config.toml
d_model = 192
normalize_top_k = false
steps = 5287
Below are experts of layer 7 (counted from 0) of a mixture-of-experts language model. Rows are named router (the router's row for the expert), down (a neuron's output weights, with its number) and show model dimensions 0-191. Each number is 500 + 25 x the weight over its row's rms, rounded and kept within 0 to 999. Numbers have three digits each.
After each expert's rows: a language model's description of what the expert responds to. This comes from a sample of Wikipedia text that the model never trained on.

# expert 26
router:487488507482505469499466480461556493465496504431482508500475451561503478506549490530507501475510511523487556479485478508471526494461506480481502487516474508520457477510460481509501438465509490493532514505490507529533492496493501500492517491473496564479505505537533522460482553484495493510526462526503511496515507513518494504487556497445577529526491500489517454528475528523520500502462518481487457502504525525522506515515483498518510543542495482484465497523487508502439484498483477486544487511498506501507486484521520529518483494497497472439497538539486503496511531499478513483
down0:528486502517522510465507514475481515517548471494511497491485508504498467501498521484465484504506469514495505479529537480464508510539481485519501476484529470492479524523518467507499500422530505492512517468498494537505520441494500480496471493534520433491519501516522485537546458500463506503475498540496506525523467501484502535543518552489513578520519516489499533480494519552487492510568542464454447526529489530485493532487478499556492499501496493506455520497501545505506512465513507521532511513511499503496513449455506486493463521523477482509500505506508495496541540479473479509
down1:451505493468522510501539511498498470499544464492503498470463471483485501539481510530515469520509484480522449507572509493478519457483543479466496503484498489540523483492518476482509504464467508481514456501530473490497538479492490521479477487534471563515489492556501469494505519491506455486526488519469470509482508504482484543511480540517477494489505506494470522492505515473513481494527464436498467520515469530499491519445469508516511482486484532478530519488454525519515483511466510481492494467491505529476508503475522454461457506517510477516503491471495449535457485473434493482
down2:516529499527517507470479474512527551491509471485514521466491502512473476490482497498477493546528549508505509492504501491496456526501496497501493550511510560449515468477510503498455531468503502508520530496520513500521500483481495478487549481471507502453481467518490504487501476497527519487469506513538478466524482550459497543453482494503488520510487480493502500479502550505514521513454453510475514497489465492495471452544465516468472522488479555497506532523528481494520534528505458518493504498508511543531510520497510442489574456512521528502504493485539529552483518510448503518
down3:482544435529470528491450482485538474468517489480510501480532473492482506495545559510507487500521507513474511506494500515445461496441449475520528493496438536478489486471518479510532517467479519449506485484515533509494502524509452483510480481487488508552495501493546471573476496496490461470473549486499522532499487496522529489546560473518476502490532485513484519498521533532508480502505477490479501481492477521528498446516522488484499482497549527538481486536513507524508498547489495508502524491486473493507477503512462507511524478513501530498530524487531484526496492507490483497
What it handles: Function words and punctuation in article openings, infoboxes and tables, such as in, of, by, table pipes, colons, dashes.

# expert 16
router:450490521488500454525503491506525478533493480478461471521498476483455536491532439474513515520531524502470497477474491462486519496461507493508498461554526478481514530529504521491511472495491496501508513494496526490520532529487480499528460496494490577528481487497494534519519523437534496506482516516524478491474480497483494514504505484498521540550526517515478501536503469490537494487489506515486471509535494525514501488512459513518521473557508463513462525538533468537426494458482486483478484501448490517518518509546450513490452522484499519460479519509470504499507521527488520482
down0:475531500476494518426546464461486506542500527537470506461485514502525460458544511513536522555465512506529481511475523436527500495551539487491483489488534506490484485509505487488469496531528503501544512521514455514494473547545510433523498530535549514473508494480489506491519508509468496481500476535584490497493544503489499507503510507483525511504487489491516489523503482498468502518511506502552522535526478506507498502488502481459509493494463523518483500530521454505499509510484490508518530491475499497492504481500528444449496516472497503492472532480497482509476514498465494449
down1:518490509526541485496489488514488513532513497494481516482510514499515477504503516533516556506486503508471495483516514510471548498482522430476506494512492496493483508550492480483509459502476499486504454548582519440522491483530498527502523423496517486513463511514472470530496515466521495475501480482502502512515498521544482478465530483554504499480456483484555519495487499505537489440447473509516527533528477494531498530503532521498496481511496507496518502542557506491512464503520521485510542492478548491480460499517515524480492501451492539494469508512484505537534530473493478512
down2:519522512489481530502490514500505497499505501509460518475504492499472545509491473549509500493520467552462458479479519460503514483517507504471498471511518528515477489518451516494524484487470543509511529502519503480504531510493552508446521549566495524495492522498554481497472483507517512534516487503530540500520508471526497505524521491471467531505460477490452524483521485523512481484521476532486489524554507503504528484456555482503511465483503496561512510472484509507543486511461489495469514503443503507477526519465490487486516480503449555492525512490518482514507522476548548556
down3:511529520463483493520498512555477513453495521514523444510498494489457524503478513483531480474499484503485506473499494526516486498503482520472500528543472500494520549496508472520493513560538485491542500532504519558535478474510506510504522538490509505485488502476488523515512497514485476519499503502543509448427533520522489494482514468512503511519474497483452499474504519496512539470504510473516465487476521501484476493489532524475478520501495438534486526506522474520475533448504538504449482499498452481500479545537484512490488510518494535513497488509477563521451559462533472504
What it handles: The year number or its second half after 19/20, in dates, lists of appearances and lifespans: 19-96, 2022, 19-57.

# expert 6
router:503464489489549512494487497468570474522473487470470465524515526468480491487532506509499532501513506509503484504469534500455517515492497482508493487531497504456528539521463505470506489445487489494499511469488522511531495540484470449513515465449499514522510442526524536465475547500488507450546517483504493488521536549492502488503484445479471527538507449485488508500546507498508502488490537509479490513492549493538526537517554499509508542529501488505484475489477448483478505522500482503486498518453470527524500482510508499493460524478518470465498535515515532476530487485512528484
down1:526512485541489523493471526538545479524490497468506493514543455491515498512510514474468536461478527465492519515513513533479503507477476484548517504504479537529480470487495530551524510533458495508513495486512482512484539484499470534481511502449478519471513460540505512482550476479521462513521539499496467565506448485470484503466503514458484482472447502504519503494478459475523569533489539505532538470502512465474471515485502490460467504531513432534481517520499464508502492533488495491494487536491483484487455480467509498489494516517527506498509506495498492502531476485498478475
down2:457467478473480518490530501509493528487486465505503517541487456521484511511479487488491553461521460497502539527517536502471558479484510467496568491523504487506474489491491496520522510500557477462534480526493510461500488495507490486505495525487500513485552488499515482531516487493462491452517519493537496494552457509552519546486551478496543493511497504507504519546489531516500477526521549496494539523500465523456478504476528504533492463503497473473518496530538538514516515491457490541458533511523515471513493492494437472488502491514495457506517527509457461501493512482506500505
down3:520504486440474538489501469476487504521504488473456508491513500489484539525501497504479501484500481511499484524523491500472417509498507520507477507489530484524489487538500541532511503489540532466528529510522476520469460523531545492475465518476468531454523500546494494502491501470547471450498503482499520547461451483533493504502475541494489509490535485546547508466493441513503505468513522540462489492535512531531510481488464490458503490475496477476531511458542499496502467478514488489495503456524562460518516520508482465471472494520506491497498508484475493482493472508469516497
down4:458528508521457518487556499473468492504496512493474515494505481496504502492513516507531469513473538502537466496499498458482508465530577545537517499462514467495514519490495518484494474501528481530465506486509468483484517517454523507498528498476458500544515491526526440529491484516515490484499499532490452507491541501505479509522457523450512485495502524521490428476511527481496524505529465440545492465500479478485498529471481536481481493530511488522489497531514514534496515506507492485492470453498464534500556509501508475463526508460472515501559503479483510512516517522545500491
What it handles: Nouns naming sports competitions, awards and teams, such as Championship, Cup, League, medal, Team, often in tables and results lists.

# expert 7
router:464465555487480502540543490504496445459461540482455493526452469523495535517518484488506514543551484517496491485490490512447546514503502478477508515549500500485483493450478485471533484492524519480543475490462505471519474521514500490518495509484502501519486479498528524479454496465511503483505485515505448525461492520507467495484489534505505511535529503534503483529508528510501519465486534479485500491536506511558489516516535504544493459527534466477492475494482515512487488530460436447501466485493489505488488515522510543512508533487461497486516563500462509509514471488495500496
down0:464492469455512510504524510463476463459449514533490518545457498475536524500487448487513503528514512499477473479488504466482486471485498524514478490490514543498466503518495507510511452486500536491456502489497514498474499564520515528473501510516459481511514512496509463473566458503495492479498498529485483456529473517479517506464483483493474518497483467481566464521501485490499490512476490512485508487471508497509494499496504460544539542488479534492460524465466515498508545510515458473477442508539484514519489541506522505481459452513476548494489541495479469515509501515493488460
down1:513472471480529490516510489529437507519489506441490559517531534502509507464481478551509519526481545467493452537484536489473450486457522476501490480454486479476499500497498489495529522509470509457541473507534490525506475450494485537504526544506477493497491512480506488516521501500482488505492502535513485499547564485486496529501462499521509488478469471510512531498521482495498524486528489467477494470510493545515539511469512463542472462493526540513482481471478519487580520498493510489484506528496508486538492497497474491506512472507516489497521486461431479487481510515515539485
down2:463506478473482470542564543478492504495557463506503498472500476526491507515535531508492486516492490473458567496488482488497485514520479521495518531480463496518505480495492479488524469535465498491529501516528499512518499458521465537536465537484522477494482470516494491468515511490489500497513510482459520474495482505541450463537517512477507481525512444470508527458504510515485514469470452497528516440541518471532502457512485516510456472449515506495471502504523492498476495490492484540505547480476461485479510504483538537562514514522537527490456510506501499515506489491497534508
down3:511511529534489442471541514519530517501501528479508534485531491574469508499521548524519472493509490487526492532529491485505458519503535498476508510481556469471518499531484507486462535527513507505506483515462510512495476477482491502470493517516484547518515515486525507498508518508521515488482512490512497496467519503483473517496519506477530494524482466498491477495526493520474443474490479519486541511450527526466559515480518500480517516493519519491468459540489481550553536516542478458477440528517510521490485527509473476503482474438552466495532538490492462505514488479489511528
What it handles: Second piece of foreign or historical proper names after a capital initial, such as P-ru-ssia, P-ar-ma, P-h-rygia, C-hi.

# expert 17
router:453467489476490462505539496492524465549500484485486487482541507531496527504472501541556505500512534480503544438536520450458519505492441455482480528557476492478543464508492489501500461513538499497523509529492488547533514516519469491508484487492511491499485511523488494491476522464483486475505493514490484520536524491537509466503508444483521539486517519489523498495528505512503511503499507478486438566450534498494518457509523507504514496497535466448500457506494483547500496507510514459530451505486499549526497502512493494512481484535503523462518534513493510486490478500513494509
down0:459498493541500536533498489507534537497502508479535593449552481514506502504470498524551503501460538490492501478478512489568535492538507503514492535501534510478454503495491480488504500462526500496518536517478495521523509474481476509475529465459510487477502521512486503497500516524522467490483506481461527524516455487502537524501497472506498477464516518513491505474510507498501492536513496476478467497503490523480486547450467488489469512483534475526496464492484517500493465500488476566520528496520457505500494487528454502493527561497539459538433507499496518497488494512494508471
down1:469510526473527544500520535488482479497489507491486482518502520544511470504483514492444552484520483483464499509516499472494447471515519511566506512489521496500472489519506471487500525528456472492481470462516471498426476483476510482474539499541516470476529472564488514523503479536485504484536512474522489530500526496490541486543477509471490491501465516466507492521503516522554485534479539480533533498533543511473488494481518536494502472501517497507518472496495511479520490518524527438481495511547504514474518508557511500501530510488519450531454493498513513487452514508480486530
down2:493517503486475501493548483518519533499535496511483506533501467519471479457516507490525467507450550525497488483492471499470514507507515504492503470500451525486529458567496473510477497508510517529523494539521493439483448482518487530496508517537503517500497523548445485489470487534523514506498459489497537475474499483460496524537528503463519521519504529469514490494537511487480484521506471499508500488509479506486467525463490549463524522482508516515504516504517439490514461486546508531483552466514562504489528493484505511462517506485512507486530516524524539527483519485425496479
down3:478457474478535496496466528529478499504503480470528511498479492487509545538500500524518490457525503489524451490494459470488504492480522466506483495502462442510475504495537505505478467575504488508528454487554480496470525511473503509500488528488449525491502505506476510508493484488466473493470492523472506513556531475525468545511539510505485474525492507492475500509485486441488500492509523514508513500542495496489496473494509462503512490476462512499532474469482488529469520500421525501486548504540501538461469488499452521461508497530499454520483500491519478537550502502522547489
What it handles: Numbers, colons and separators in data tables and infoboxes, such as gene identifiers, EC numbers, vote counts, scores and taxonomy clade lists.

# expert 5
router:476484531500520480550526502506525445511488533488485500477454473529532517540545471551512528483516506524508480500522541512469529515496516525487531496515483550463498497502473492497546483500529515510488505488485497479544499508496462478538491473464520504540542483488535496509466537472477535509537469506482506509478534492535458471479473513484533510487543486522512462501529503496502533496503537463485511546520473537504528500492504487528478495479487523474496510513482515496476502485488451505531495466471535549520473511496448518570485480579492517496533503490503521491499509486528517486
down0:529513526505481492499497475519497509531496515529497490503504497472488470483495464494454496506490511486473457506469523518482519519455478486544487489489494533480539492460483527495478503471502555494506510506484548531520518505552484552445531490482535512504538460520507518513476523492507469524514514528554487495485493483508463470527488527526473459486532540493505487487514477482445518525508492500541472468456510499501567524509523496532508488530532512496482484517462495529503499521424522553488544499538530509492505504477537496474501471522508473506547503445503507469508480525509494472
down1:475503468532514498499505491545482513494530513514477516465467480510515449508538496495515490464462540548479486561503504437454511504533509501480531506467550502549541479511485460478468473493517538530504486491477502515507504519499487465549506554495493490502503529496512479499494516491484526493491548479502526474467515530497544481493487487550482507480495496487474550515504487487494543456477476479509488443489523460494483541457476526488516490511494492512513516479478527485482545531482525514506527488511564527485523489517523517476527496562496491533501498508524518524526501510488500545
down2:506503554493493532542473471487509504484458505509526523453499519488554522493510436536451504479523481462524479501500550522524496534521524506494503538564528491504522479506522522491519474506531519451485491508499513498475483509513472514556531540526443475478520502507510477473520525483506484493513483509530470501506489516450471485574497533490473510490491472480505482482522526491474511553532483502520476513501487465482475523480490510471488492507502502506505560511494505524485528548530492502529482529497537487518466523501498470482518497534497459505495516488493437547491507528518521511
down3:476511491496524494518483508506513520488534554513510433525478481516511482495526527465455467498472506489461492504485457507483504525524514496463526509502493495512513509518510464482538518482472467462462463534498474491458508443495510489480476514502532510498504497524504517513541487432530532466522514545480540481506523496485519483493537486473498513505498522500520509493527488493516494471490511471493537550516546503501474517509494499508498465473507485510541494510452493467474480502495453485506502523544475476455474505536525453508492503507501527533526440499531433472496484510436473471
What it handles: First pieces of split lowercase common nouns and adjectives after a space, such as s(nowfall), hy(droelectric), jo(urnalism), app, com.

# expert 44
router:509483559472516469504503498437516479524485519498510457491504535546484515496541482483496501507511517531492535490495505484477512563457501503480512476485490495483487474524466521494565468481518481512499544466530491470515506557480505479527499483478523499475558490474519493464519502448524481500505502505521467503503522501512485513520518474510491539551517469516521497553474452515534534467479528480465510477482489557516504507500484513470506473505530511513461504545502435508491507479451496509505496478484548501515488493509516519496477516531494509497483472493423522463494505499489526485
down0:469512494496495517538452467468508494504515526477491487509523476545490478464488497487533473505508514454527493546501480514509473520503540497490508531524478485517473508441498502546542482460510524550458529477531469493495493509512559492497477487492504473457536494477525466518467524529536508496515477518472515498514472525513552489536465478501498495495485486498527477459509508461506485503484519498513520523483499492562493514502473505540504479473561488517481510510507528526487513516472520509554461476473508506494510481461516459465473435478463535485509500463479472511476532489531527482
down1:531508473471508510472483486512503489536492501548461499515511491523513530480520527458512502518523522512509490486520473493518457493499535473502478514474488508504520524510469501486523486516509483487472509473493503481472526487464514461515495469495484519441468529503526521522536534499487458509501553519535459492510519499506526489459493507494505520484444500482433496513463425552497478509498533497494471495503490471525502499525490456553520483502530501496524548567511490490511502524520489519429516558477450498505503493500503523503524473517530508476481482547502468474518491499441489496
down2:470471492544557529495482505450470497465530507462522478484475499494477559492498455549492499515572500508478486500494472555488512502496535505488455515502496536517485498481488505496467530519520531532505499492514455501485484451486480490495523499546520464497496503483519490514484504490532508490473502506484506531457476502473491520483490478512478504536524544481490538493523512501493512528506464471531475504496486537466530443495462509570503514491504545536502502515479507516495486505494479519538497490516488487513465543543494505504503496546548526476495534477536453500469479509551467491
down3:492486505495512497526546530505497481481486520483499518494528533488485506488501485493501504514489504496505554501542482490476520510520506510473460500480512526510491518488568489513526517519491528482536454478483479491504533499498517568469518524527576441517501540486534472502508507500507538533541493508517500498507467483497489475516493468518516486477506485452552521508538504542524490495534506455510536503481480531486475483522500507522514504446495528520528462518509513512550499525524462568438498484509529534508502506509510536527522464542497475524532464481498471516467471491489540486
What it handles: Noun or first word after in, at, or the in set phrases: in order to, in addition, in case, at the end, in 1965.

# expert 46
router:490467530496504505529531464488500480503436518502455502482515503515523527482537494472548550561494494502465496445510534522486540468480488511455526452517528498478481475496474507466529489441497518499527500455541541539493476515506484511527503502451480509503518474511474498467462495504499496485502564458494477511497531524541484486510486517527541500522489494485533536509512510481497546471474514465486492484492485470535523521535498524495484506508534485460488489451532513481501491476493462468459489483495500514447482517487510548497512529509509504472503494519511511516554513523515497490
down0:527514519473532485486492493492485511520488521479450508470447499461504449522482502500536496472520485522497513471472470471480452468505498521510533541458468501454518511542515515523486506510519489497516485493522469511469493530480525515506502505501457485532473467483515427503497488483502532528488538515521510537519524502454494515489489480547475472462496499481501520504462520500507526477547528497498509546470479532514480482507505496451514486503478508495517506510551502465522486552509493484495506522428467487500500478508530479500506524510500460500479548548518531474454528511553521468
down1:489487488501551468493467515520509533494532570524519453499567446490535476468481496428521486529504512493514478511585503510464501504537475494493491534480503525536473522495508511528501502469545452521518481509501525517492485501512491473517489525466490498472494482542495505496502500526478468513484479550464494483515508413518550520498496470498467524501520491470508543504510518502485480481488474505491503489480471486486553520491520506541475459519500518528520468472514516507499494485497555464518491509508527495491502497530484489487444542488502514484503488479513483501509494497515510480
down2:546453499532472525546496502500500496501488537497457529551522515482525481524505521506479503477502505483529530511461537505538450493457489539533477486485458520508525498508508494545505498490459501536523498478481470518473513532533521498506544493496516539478478487524436495503517469504512473484517525504466488552494526505466476510483533514506493496521468470481438484494527519560474487501525482544556475508538514542528467534513501482513518480493487497495534510495502460534523523505520504486539481474465503488511508505500527488456508505461520499489473494525481539480535533525471476517
down3:528517470523489477492471496489495450510511515492486561507493463448466516488517476508522509469470535500512488486580481508478501520473466524560530524498497480538466496526454532545530512507496547500495477515487530511496523446522513510483503449496535491502492483507522507475475482501492508538469483501496478525496518515511479504442465516494461538523510534479509514528544474489526509487531529494498499508505499516451510482500456483463488500452543494522543492528524459539494552487504477501511468510486496456496481521511520482469474509492476554505516504497503538499526513496476504524
What it handles: Vowel-heavy pieces inside names and words, especially Italian-looking endings like -to, -ta, -ure, as in Gepetto, Pettaway, Activities.

# expert 22
router:496462522470525470528508502482511474483487505495457496498525507509493489536511485502525533508537541502503459524481537500462498572486483497478512504486494489516452497477485547498510531482528439519551520522544495474556507518527489465502498473473526515545496464487522561480481496513502549500479475504485422519496533505511499495482475449484501525533492501508455480539504479507526519497462516495484508507517513554519499494490508507504470512491530508514495515542514478561504493518501502497532472483502509503522467495517509475492426504503498512475514554491521505461508522515540500471
down1:499521553515473498503531513509418511526529515483492476520441487494532495508547492488448526496532490521484477528494535469549531500519476553499490488505473518479500514532491484522483531529502457524507482485529497516544458490496460502508536535506516490516492487512490529506490510493470517481527498492502494505530508455507520496494489507488503493475477524522497480497488502479483459512486458469491494536551490507484461514493471465511566528519525504490535525475461490492508498474515536488514503466505479459458530506565528477540501476503536505583519484475508507485511520474520494495
down2:562507476472502521561506511482490455461543526533490526494497481498487471462532524496485535505531552501497460536509477489492526515520513494507450521492481489502529502469525523513500515468540512494486488460541475528498468516515510510538524465510565441502498437462478503469486514500486467478530501494507506497526526494525534490474508499527479538476501445527523510455438471460488489535488510490489508483499491458481478502474554505509513514511503493494514494518469540512495479496507513477506514501505495553466500490542520493473516503453507538496472497493531481511464484502508485474
down3:521569498470529498466512479533506477464477489485532535506536479544501517508527490478488515493519582503531510466530493482469529492484484496495530533474487510506512465526521469524471459475507492496514496530473512504529492509553529537553489507517469484518491529481535522539527505488515501501539502512481460498479491497495512491520481543525471477431518533511486525540557462518503455511506474495533499502503495462487475528464512473530554532479510517512496459520522525520505468478507477457482499521498499484488520483508472519520519510449503474488491519525476479530476528521516492507
down4:520492472543481498492443508510488507482455478471499492501499500539545463532507533463480499510547496524493447505478510492500491481479488513514487508435501505477545473488507512528480508504527489476482519465497525500487540529516560464516513494477524486478497484524532512441533437543469484497488512503510486471557485498480520495501542497504441516503515500535533529525479539493475523476494479497524530525478501527503466500474483494530497536509463527510444479493478494510488507473496501543511545498529471528505514496516489468497559492498447508505496502526463495472519533537484520505
What it handles: Middle pieces of ordinary words after an opening piece like s- or en-, such as s-port-s, s-ing-er, en-er-gy, Des-ign.

# expert 40
router:484459530501492488534471464450548494545458459498527489507539497489517548494540456485493524511509463476452476519500484532467502529458512472528544510511506472447494533537469512492532507502524470482549518463497517492508495512475462481489500501490495497499502501520504533486450506522499530464553493522488499478523515522533478471457504539436509527484506450486464521496512507505527507487458507512475498491507487509505476471499517517498489491492496528516478514493517489493482474538478500507481492487485545516487498522546490523536481536483536462474493558537507537516501498499503551528
down1:526525474492480525538473511446492479468508435486496501491492549518493484524531487453481495488505499516492525498483534516470497500514514498510539489483460504474505473486489495493492510466500498508476519488524483507512531513469467495531505502493525485538485511505507457436495478507512491519526511517501544497461553529481487533495507522482518493459489468489551544512491479515467458470470482490511467514552529490545540502482521510490513487471480510505549559518467505485477474475481501534465473505519485493504507570539509502516497575492494498495482503549501543533542512487486497534
down2:505479480463464529455467502523484528519427497486468505488518464530513505497438502515502509480489514506516478509481478513519474475465500466503508487497490515558518498478425523521510447549543505532485512481509494533487470535488510486557521484495496447501446501495475475445511516529512469497493508477492473497543517457480518484517477488523553493509491532482487507494484531507532535473507538504521528497511501490448489518504499503499516467478480497490463538502519485481529490461504503462498512499515492521478510504472499559512504490535470497478457518508504455471462517484520479512
down3:504537472472513499516505506514513487527522490542486521491470495465523521534514504525524498513501475495475485497523489523483500494472527494554483556488450493528515523512515531500464499493481463504481490476503477512442485514499515493508563499500515532469490481515493501535521490505504495465524481511483507545481525500486474523516510480541485484480481518470516485530503496505472515518501474513548501513482482490525535466471483487500468561493473509473497515491527512492469455523496536503523511541409483520468525506561471523549510487465536468513468470494449538512508550488499448482
down4:473505499478483472511508481478515492499498435509516433515503506479489524514505452525472459516476497508503510476502511492503467533533502503513485479443526505550512482524514500509515459492453538465489508456504515563484530524480476506478482511523469510545506529462504550454499533532492527484530486539539477503467494510501490456487531527474508499504550485515471488457460503491549463502508519506536522482489551502539524460528488498506482520478527482534517526532467471491506531473509517543529518519508475481515537482506515513490476526495528530499521486467499485498528506488474469487
What it handles: Nouns for people's roles, or their endings: member, player, President, midfield-er, ag-ent, Du-ke, politician, brother.

# expert 43
router:494449488485500448481532488484513464540492551498522508483513504483453543510571499514491517519475517542491533511546490465483518496502504488498497477525507469472486479510546484501558472495483499529494517466543488518508515502549474454536479492508494529493496471519478555475491507505486500453490538494467454511528489523525464467497485479469543528520527518500479506542538497500512504503453497468473471499481508494513479507544522484511465511501502489442490495498479496483474477493474508477514445511413494493508487494502504513513487497508488469474504493500480484492524529525502556483
down0:486511482495484540488504483507472467492472461519516522486509452481475504492486494489505503479465500449504526538484473524505482481503534503494456459481486528496457493512483485494485470505522550462509505531555512495537492479472492486495495516480518498463485506491487496567500509510501479519545453452473464509538478467480535482475500519503517492505494514480494491524502485546485515505531538509493528467506464499506490506535553492491492481425507525484548491478486572479471462517472480505509502489532490506528494526513473537502519500471496528476459442485496495566471459512480514507
down1:542500479488490511449445530510537516489505549531509474537499527487443466501540487479541511471489469505515498492476524468502499479468489504515477498477529518477531513480468485504487487521522528497512477502531498501478513463492498506500538479481474513482471493496515498545532465511527472500529484568476527503459539498529431478511513546463456489469543477476508507489513494480490518467501472487491525493477528528547511482490483494487518478521483485487497510485523497520500494537495522460491494470482517492502531497416514519553513556506507481527509486525482511500487519443474473505
down2:439516489487518548516470447482503518538511519477541508522471450477504503523491506526499509461537473492500467490505453473475446514462481487521508471472488484524533492513501515509515527455540528471496499477526468490484489470501464518464482486536500481480475497467542539494420439514491488492536506554520531513503481503469484488494516498493473562496489509508490476516484492458506500516533454515519500510519469467469503475515525503493478497485523508460524537514474473463517521530484522523477478497482488480510470485477454503500500486491476485535543478512495526504484491541498500483
down3:482531516502500486499493516559465524516512550511547516483482484496550530480522511493493503483475540544505507473511478523504496486553509521490533480491504482528531493538480515478507508475507507526484499520518469523488484515509477506545477503480495502526499520498545471567490474512511512486495500495488519465500508533474473470497476529504464490505508463493513470487512490564504452563545435500537470476470468503458467490498526509490487506477512469502558512504515470518527477494514539531492502516511469464520479472506502498476524495454466538540531519472489493460532522497483548476
What it handles: Punctuation and connectors right after a person's name in lists and tables, such as the slash in doubles pairings, pipes, commas, dashes, of.

# expert 4
router:487472505496543465502530491476495474476495515457525476469493538477490469484491497491533475541465552546485497469525537495486528546500520499470515449560528525467477485513493486509539518474514508530524502512524474469541491528507511501511453497500481518503515461555517505484505483508508470499497485483480487553481477497495460499505531515529543529515489481492484504536497493529517593448465517481509484548501524495499486498494492492521487466525545514470468484485455469525484481482507482470525482505466481533523524516498502509490473501507477454470497479490482493459497507507520543520
down0:505440485508506507477516508460489467483488491528487479494493527535486514526483471501526512476467478507538485491524503496512521479503518499456462495477494477519534482493530487508494514459546493508526492489531508486473469501480525490522452513498530549463508528554466460508503511524511514520493514487504491505466479496491464517480489485475531477511481483505470473493513526483483480484481506530492510477514508517528511455472537523563454509513544511511510555495454490507516516498461489512505480461491516489573466502559489509465505492534507498547495501509500516530440573505474517555
down1:489568491497454545483462518457487456463530487509545448529486517529493490478467472536527466494502496477472534438522497499492456515544512476526484493521505483507467528491490501475526500484478487528487494535504459474466494492514519539503507528496483488460515461517514508489511450553460475511450501509478478465476499459523505507494487522501503475455484508511489502533518545531498510483535478506486497520506471531469479507481540524522491510498519489513516508502485501476495487511511532551519497516479463490520489473494516472470539540491503514513497540445471447502485519491507463515
down2:490487549547508440472481508498511505481511485470502521495466537518484527519533491486486469511484477482488500447518516500482475547481514519518481497530520507555460477487526511516458489507550539494497522497497505486460502518493513515472469519469538512572497521507532518513503486472509530530478446467523509480469483528504507445564500507501499457463500493545487483519450513531464477517514490508512456433535540549507460511499517519534509503508493481496474540496486484515488489502491497534486526513514503500500447507501539477479508486511517529505522518462494487528508493515513510470
down3:514512481484495525481526510508523513497479466538510541491500497493516485500473523538514497489567488526511543474470482477522543515494496449488492458473482469494497442485480519493491515482473481517481465492491489490477485492522504491495494479492498499471497450522466489507476482533501468463502457473549521500494518489474521528524494514503497492515484445521498514482495476455525533513439520485501502480537501526487568518542471492526497460520522548510518520515477504504493473447491473504513489435491482516490482541535509510530450515566496525535457476530488528501535478496476519501
What it handles: Pipes, spaces and dashes opening table rows or list lines, such as track numbers (1., 17.), lineup lines in match reports, and word starts like con.

# expert 39
router:468478525482472493522460477499554474541493515489513442529467491512523549513532482553526508517529477535463493498518542500480505476522513506532508518527527499496510497555446487484516491441517500532523484471468555481502491471510448468498446495495471509479536508514512512484501497480502503507545541490435510531529517506529497515495495465495514509535498439508473478506545524511549508482494511464492477494519471492544495500532486509546500486511491518479499501502531445490488483511529519450483491514493514462490507475491472529510484490510533502478533488518512542502517511519484501511
down1:494499534530514524547506470543470506483503544481533479507517512511466511483543481446482496523484500493485519529460464470480507533521496497489508546508468523515525492481482507486481502484496497518540475505495490486499521527493505486516523519440514489494514490469511491507486488437519496502472488488525480551503523520527503526495485488501467518546496520529479497489516474449492534524510565502488543490468495526532484526493491463521513518557555507509558486523517508500506517547546478483539524488474499477450495528518497510484545520485559484519524508535462437495514498491516488490
down2:481482483500498484483485470475491487513484494480480500493502516487512536497481542491479472493519523513533489512536470504536523499467514466461547498489451465507510514497514484540533562513478528468479519502452493520474486512488491505480493489494534538493533486504495475505536509504527537469436487537487540507523453514444521499522476504502516536491489531551513492540467487543511537484496540484469518496480470484489504458473539515486484454494506469536473521502531527491466501515495466517487496546488470494527480522492487474504515506509495506477453495466516507511536462512593508496
down3:473530496490496451499505509496537559502491500531518505451479481480523489551495470565465488466531503524516520484501512510523537476545482509488462535505534535485482491531505486496492497500482495498512454504527507538530502475517479493511520470475489509476508515496473487526529491515515523492493479522465490538504504485470564464530488529535519502486473489479482566456484500462501507464491515481479475485551533568500467509508538518517475467478497429500491494493514476482524488500481503502507459510521435482505508508483500481506497509534503485492527519463493489543487484486491505437
down4:533501457499504513531511481480503523472494523505507532495535507517507554460450498490505480545515521504476503467505483491500510534518498501519538502516461477494477484489427495535445506540496521486439499539480495450521505520540478512476486507492534517492512488500545533471514510442531443508486530454510464477474486472500491502528512463547457509523525490493486526480502449482484502475480526480463488503509480456498485501494517493493568517483517521525459518485521510501493507525523499516453486508500526492530523489483528517497485464526461486490516451468506502453498495499505535498
What it handles: The plural s, es, ies or ations on nouns, and plural nouns like people, children, services, as in venue-s, brand-s, facil-ities.

# expert 38
router:459488544506528461469519500447507456512452510501447461469476513481497518515540483532493511486531485510495495516514514475466524510477511496496511479487537534503492505496499467501503480457498512508493477544430520514512503562524507486500480550484510516527510524561519540464522504490512524470487511505502477506468481523511453448495510477486558497505489493568465451508500501525505500479490507497470537491529493489524506517535490506526512495515527469506520510474493516511473461492520463495538501524476505485516489533494488568514527490503489470450538492515456487494491497503530532523
down0:522516534493455554531487466484480477495506521515569527469506474489499518487503478500478480489470524529504479465478494540479522462496473502491489522497533485510474479534554501494494484472504512483492509520479457452503486484459492488442495540495498489474479567531466485488508513503480484506519452519494479525470513515515507539497549522496479451474514530539550499485524523525480495517497479477524466500514527490481474426548520502498497464469470513523517493477484487457469499467542505488504495487465487495519485493478522483467493496452500523511472493484456518550482519499497504512
down1:458524523521467474464470498473454501446490495525522465506526452477530518516540514526488502533518523503526506531522476512519481512522468517470522501484488505504460452511488476520489489522418489474487535522485476510500478538486512521479508562528465511488522504489524496479492456475565472487471509501493471486500480496441475492518487493492494478481514520548489515446553494489503494515529512480512483463557491515518490472483487492509500469490511481480479432506480545496541526496490491479494506500533498492531484526505530499470542502499465467525505502515509484471468528491482503479
down2:484492491524496510529533536500494521473470516482519492534481485477480479501486470556512464498548504508474535542495530492545474497498511456513476482488535494493485521515511495483504534488536534541471500514499480562504496462551483483508488537504493503505471538558489482494493469477490479506502485426524517537511554481514497490488500481526489511473505506484503486508485487480549487535541485507508532508482456485487501498521497503475509475479492443518525500457500617488493446497496500515504493455487517481532480470517500508513510480478508493483505472486519467461488509491497469487
down3:551513491514512521493495484474508471561529505500479528541513516527524516484513496520472505492553460500472478511495558498465514478493522519519514511467505508461472494442533473480486533477542516492507519498500494503499469543511498526440444524496530488546492510488491541520426526495487528518441480475536527504525481518518463485532477510451508554480537465497476491447474496513477495480505527480486465528525542457470469496480503496500495480497492505491470510503542463502504523514496457490511496527506527464495488473494506473481486492481476525514532508482494519523474503514506520505
What it handles: Capitalized words or first letters beginning proper names, often directional or national terms after the, such as North, East, New, Royal.